{"seq_len": 512, "doc_mask": false, "train_tokens": 286400000}
Below are experts of layer 4 (counted from 0) of a mixture-of-experts language model. Rows are named router (the router's row for the expert), down (a neuron's output weights, with its number) and show model dimensions 64-95. Each number is 128 + 32 x the weight over its row's rms, rounded and kept within 0 to 255. Numbers have three digits each.
After each expert's rows: "comes before" lists some tokens at least twice as common just after its tokens as in all text. This comes from a sample of Wikipedia text that the model never trained on. Tokens count by the router's weight.

# expert 50
router:115067132135156115096157122129109115207106151155146058101178082109182144117085080112164129169155
down0:129129175157105074147158143104084161102127200107104137064102087086169104095109135133126116179125
down1:160132106149178126030126105086134144108150145108140167124093136193142166150104131092123160189109
down2:150081165156182151127157167123076142121090104137044132120139079104110140155121165126164121133128
down3:176137178153141181149131100119146147013121119143086133104126153146098135141114080109089094189137
down4:129185134150193097150148132128138153081196055130147112136147164155128132139100101204141150156176
down5:111173124086098148071146062183118099157131135165151110075111173104116122160131087192149176082086
down6:114146094074130141051135098171174174144117116158138095101127065070117137157122161138087166126143
down7:149146089185102082135088131189163066116101152140113124133101164115102139170087102093089109151056
down8:136116149056135109115178092143074117100136031105184093120143155127102135129111109102124180160134
down9:104114120154117140096136119199171104177200164186136182073114119123063159115111145099138136123171
down10:116152175134111160152069163120184167126065095156153114143112149133124120161117182148120140172133
down11:160160179163123159127105100156156099090095130135101180086093124156121118144120120102124121196153
comes before: " |", ".", "–", ")", ",", "%"

# expert 37
router:139109156134159104138133103125161097181085134125086173056181133168088136105119126048120154174189
down0:088094138131183132141149116135103110085143146110112222127104145092183150099141081138104064145133
down1:137102100167177164166135134067115116096119136128108120107120113132070178150158135160143127181187
down2:114159108119130160075114085107145109120097119126125200135131077183105142071085122195140148093094
down3:081122123188113119130122165179134197166156117167140142140126112085090127130101164115072140091140
down4:156133199096156079165110155213136161116166125149145161119127127147142110117132133149082141123147
down5:150100144110131141104171179037123121118128142114155114126153131099075162144092157140184107120127
down6:132101121159083132135137127112144108127138121096149136166112074078140076122113138100105142155063
down7:106116188069125095113091188120134071069119101096096083103102118203117134092110135172121098127120
down8:084187098202086095196121146092105121164185127123113103139092119110123049121069198140090138103106
down9:159143098134094119125158157125117146149149164128112157093144070119161147160147153117104155103130
down10:104111123068117104061083153112121201068149102111129113166133124120145139140107093167083135088098
down11:086099100121110134097109125176111119153149173155158134089125137119106183047123161127097140108102
comes before: " |", ".", ",", ")", "|", "–"

# expert 72
router:104159155103160141099100144173115132169118180160082110122090129129145153138130123141100051132141
down0:152157165131063089091145151113140161116124133092200107129113145124129119109166148100134109113107
down1:155155150169123113167136065150093093154140093099157192126130149154134155123165154051162100096180
down2:109080102147138100143071152070050155116181095141141192110154112125149142128122098076103155112152
down3:128158119105157147195150151135070152057145151134108184104087085128100100094135172160191140142105
down4:153183054153143177075079094123122147099119127133132135095089125135167195066158151118183118072103
down5:170131126159155097132142089103115099154147091154106121060143150096140124160097090141136199131152
down6:099132120131145113121117130123096132108119148134094123147122124153101087113141097155151136150147
down7:145123125082099162098179130125084124105090079100093127109140152154166071129106112162152143155117
down8:173129104139152067154140195175112192146091105119115134078120131118126166091177190076094125169118
down9:046177133145106097085130093117147167132149104166130115142104127179056112145166078109144141152114
down10:079152214095127126167141086128110109137070093118123111132168094123092093117084123089150127163146
down11:149189115179137132155125115115178122156125062145096220111118176170141144075164169066152093141181
comes before: " the", " a", " States", " York", " his", " century"

# expert 71
router:098118127126123144104161144089108096102196084180072111163093137076112092166155082135167142149171
down0:095137122075142199141120157154128160166107220138170171171121108124086160175127101072104152182093
down1:174166140073100162105089129123060095000134119173078114140127112131134135120102150095131095175140
down2:180141067148129136184120088145160121069116117133130151161090112140154133126172130194116135110093
down3:168112082099136215174102161137129120126143103053143175144177134099114144108074156091164135116096
down4:162156099161128124201094129165159096113096206183160159137143100145127192072168169147147184106111
down5:117110122110083118111113123139135142221174181073127198090179132144155130133107150000085097100089
down6:159137092150091201137108158164158155203105129115111144102123138135109177063077156057102127136172
down7:098171150088120103099088116123106154099123146184195121141179066159155103086119095123131116163098
down8:111112131101110120163193085121150091158127102130127114166108188121097166127112141164157107135086
down9:170172100107133102101120129146074118003101141101139131154214091138183165107137168143139110080176
down10:098145118121147078137126111109146139093229172138110166140164086118143065095114087139121137146094
down11:073098091124153071077091117134169153136117134201068147150127128166143114061141136044130127186127
comes before: "-", "\n", "|", "=", "The", "=="

# expert 1
router:136066091162112189118155110077105103116165141128136125142118140127108103167174102159090160084184
down0:136143112089112121179098142135105150115139075090118059145122142093119130150159144051105063133164
down1:122082069177098153151166160052123093100151105151128084148148080172165115151111125122109144135091
down2:138146115163091097123137093149165137195142124159208133163133156063052143122145085124166129113130
down3:135134077113114199171158134149187140157122152075200135140108094121116182131130123119123136156110
down4:112144148114187140107138100127115164105130158111075158142112127100133116141118135158133050156132
down5:103093140137089111150138131021124130062133112084117132105100161177149083178168048196098205121206
down6:191145143185142153134125127128119076183097165129131176146095108081136207138167118119111095116134
down7:077126113032150114116110073130136104141146142149148120140112182118135158100151133142070165110112
down8:099167078081222135092094128177160113134159103142116058075158111149148105107100122087147119124073
down9:158163112181055143111114144128172158226104141112171129073124105164154194179146135025109100166111
down10:108097149166120147075121108087142072208114154106124138103169104097152184094051141122153157092113
down11:123095133080116103107121154144092196100128131123117130135150225092128092122122089101091143063111
comes before: " a", " the", " an", " also", " born", " his"

# expert 91
router:133101113168128102178173106171133157105083146147146097102145169094174129086132106143169184123138
down0:174055137131094160131140109180145189125142085097141154113082237115089149158112110215148101106131
down1:133139132135112174082140155125094092144103072100168095098185134114127153114128093143129112118133
down2:236158156110067158159097096133090136155148137170150096061203134133122101121149107078134144132184
down3:109101173160121144173135126104151087074168100107088110165078148085142105192142107234163156121085
down4:105068159109167156195111103106199173080149104085164133131119128159122143109035185137112147166130
down5:160099084123140132110146165132134089015153108154130132143093048110150091074101103154125116119126
down6:136145106134137133179131124134149119105118149140134049109136121120115130085101127091161137158134
down7:106138145124158110130131111091082116203152111088122125120098162132155104139100171093223160110098
down8:096043162143123136173129121090131094110098160164085155150114149133108153115096069126131151153119
down9:162176146087111167099110103124127111085129169177163176129148132097111177043133114075140200096085
down10:130106075222089221102122109128184178116148165110124180108153118091130187084157089144136186155121
down11:130132071132116127147132129159068147083114112160145095109141130146121157091112161158100137180096
comes before: "\n", "-", "|", " ", " The", " 0"

# expert 25
router:124201093124115086148103206147155178138105115125172118122145086167170152129174146144141142101099
down0:172128134103185121131188168135082133146149120097079134116105137120167103120116153115147078188128
down1:064118068131175151082165089141099129170123158145116098128221152143112134192177143139085112186100
down2:218115075117124083164096181099047142058142160137120096142108069119150188115132121138140072126106
down3:070150172161131178172143184108143136032151081132081145070148091105124107150143107179099120131110
down4:176170109106149125128189156101124142104164103218085171162106120130148088156216127079209109069172
down5:134136156111126122155091108138120164192143092168119136124106115072139094128144096099128150082151
down6:151139140095127155158187120147111158130116113143088137136114163122136119116146138174172186139147
down7:087221125142149105105157139139203171134138119163127177181166154147162141121115130106096123105163
down8:143106134141173134155090137140174130159177109124129100106080129145114140171139130064147123084164
down9:125175156173156071095126108155118148121138122136161152109116212092180196158096151104109183161153
down10:139152049198115134069129071109123152146171108100082098168130131136166115101151105131149118171167
down11:125143143136102143122116147160134122125178118055097066117152147122131100108151145136096106078100
comes before: ",", ".", " of", " and", " in", " to"

# expert 12
router:142101133171159114098083109187123101137152142159118127147121163084110113101207122159110081106178
down0:130166101168191095121161130143072134130133104176125111137097048156048093151111154084110119151113
down1:114146103084157123066115127106096157057137151136114127116106148068130134155159084106031115092156
down2:150162165068176128104083198164118134167139128139158100118151092137147099175115109047116163155176
down3:155140105085088147208138091115126131086117104068136102155146134157163089146145092143100217143134
down4:114136166146096144112103167059144091160155106088079130163051139077141090117122152146126166214105
down5:159100125168159143110108137179078135078126136104063140156169120099052090106102102156141123119124
down6:097112125133199129148121181091135117027179110145119144104161133144178165158102120171164130100124
down7:094194126120131150076077148201067153169152121165131098135197182110139050155150138062088101170174
down8:120131141080185102084073108155111159118096093144053107154136170074160110124119095109037099098121
down9:126177071124121125149125145121173161181099155184166111150156079134062114112073169126198150148134
down10:174143119094151039113129073150106150063143177162139154090147144113162145051130087091153160100157
down11:146178154152074180143157158135188099225109188112178099108129160096113120102118128084151153176185
comes before: " the", " and", " which", " a", " but", " he"

# expert 6
router:086095177148197082142138126162123156176088170096134182127165154114119157164098095173069132164096
down0:130149149173104107159103135182088080169116122203133118141159093150172122131143102093076169114157
down1:149120076146119115142114109094195152123165092108118100115126079103120080121114143067143095130106
down2:109091154170143083166107091140179111170165096148105154216151159129107109113151175100099086170130
down3:153132103155121152207133128076098091150130116107159102157112105129134071100121059105106140115142
down4:108122143146134147127177110119132130142159177161109101121098096116144145160143120146167126063101
down5:105138182129153164137137129127084114146186145065089156187056142142149144200148070101143115056134
down6:143115116129131196134141132096118111152121153118112108149105136162094140094113118132132103096126
down7:195134139117132132107125138124166119107168132132121134099152160172062076160110149107107124141054
down8:162107151099134188083172120073158158075149090139122155193124168141085137118197130109095085140121
down9:089139121154132135168117130143112108139134128123089084089141088072143124126141162067086114050085
down10:175075139112155051183147158115199112116145146119063084173094134138178044161191136084131100124148
down11:116108146145178106168146159152159111159124153098169103148068126188097101193128124140175096180113
comes before: " |", "|", " States", " /", "′", "'s"

# expert 79
router:106181104144053096119131142138103144144129121126140124144154178153193175096157093137117097119094
down0:178115121125188127144154072137202168145138091112178127166114156136152081171193127079106113164109
down1:164083123181126129169128168106176119128129201134152158134077111133094137167171075118126122133144
down2:096134148122120098131157141122188135238178156137098132165185121152123150092123098000086108103104
down3:111106096102091163172185160092097137107088103112100142097088106119082171069092129072149125141111
down4:130089114090098046130140101148094064120075069116194108146101169158183143120080146188122108189111
down5:122164097133121154132166139123138155170150136180153192088119155137081132129174127147145081181162
down6:128105165121145127136142150153066127081131149153122095055166143144170107118113122118086121062114
down7:214145100168119117143074129209100172138162098158125088209136091116132204058129081151119156091142
down8:109153154146144103109183103090098102091137123095163113151173122092169115180100104160114121081111
down9:137206104147154112034118155117077114125092058105074160120099153084165117123149187104118135119092
down10:087126079112120063096109140161116099117128130149138110142082166096142176104092145116139071203149
down11:080078153120102137122085094110119144090058121114170108088063085179117131174114105198139139145157
comes before: ",", " (", " and", "'s", "\"", " ="

# expert 49
router:125200117138099097119139164136136135144149147147162165170166079148189186073140123180155136134128
down0:112110173062099113101175074136147129190192164088112159088124121125109207130113167090097129161126
down1:078159159167152126139180060108110088117081123099120100159126150132191098184147073210147213117120
down2:131120135121136111163112112170160113161108158132152127158124130133114149144141172134135106133163
down3:136138136131135154128125138167172168166075190116080135102144093117070077164154143138141118136107
down4:115145156118125140155168092174111127154161112141141170101127123109102187154149138105044109144089
down5:150140173121077130153085134062189121156147212104146061146106096131166108153136149115159121123180
down6:103124102145186200123143138102134155161104116068075184171119102087152080116141098077169097109137
down7:164137163134168113127181085143160147125083156172144141177124107155102063165147123137172192134163
down8:125093090114129094130070124089107099055117132075142113162095127135154112138149141164157165085108
down9:181118106104155142137107129158148129138158141108146080126136092102104168137111141114104146129125
down10:148148109087135203121155130139120175055041141160141161127149172085116170082102092187089135176178
down11:129166083119107122162071162175170142136170143116123140146137106174141177134048150069098099104128
comes before: ",", ".", " (", " and", " in", "'s"

# expert 67
router:121119075118146123080186129128177139164086083076154204095095121136116160082107158136106088156173
down0:120172165131124127165099119114163098113164089131088155142111102110127160122111097084124098160179
down1:123127164230125100130114157081103130126134111129142137141148070141122153153096109102129092084140
down2:110073161144103109141092106072113104064116101089125139144108122137130141147104114117095151135119
down3:088136176080102136127129137140123163102143130131139136089105085079134140083174067138094096060189
down4:138128048151141124121113136044146145143179130140102098116174160111146158076143155106117089150199
down5:084143134134135081128165101148137092092136133126077105081074098134092073130099100176122103129126
down6:102173090070123137088146093130106081155102110134113109117122157102084210092194140149121090161138
down7:113110210126160168157148116077123151154095162122112136129131104145139110110135089134067154084149
down8:175099104165177058160128125101110136113119181076104108167158087129086095169129092087107083086127
down9:163184105157119148151155140090140158107082100141195077165124106093118126148122141148090168106131
down10:125163147118165243170144119142164157124173139161120091127147150110156100135160132133140153137122
down11:136117127077124144144097106077092085101087144145109138174147162138087145139029115107147114155153
comes before: " of", ",", " and", " in", "'s", " States"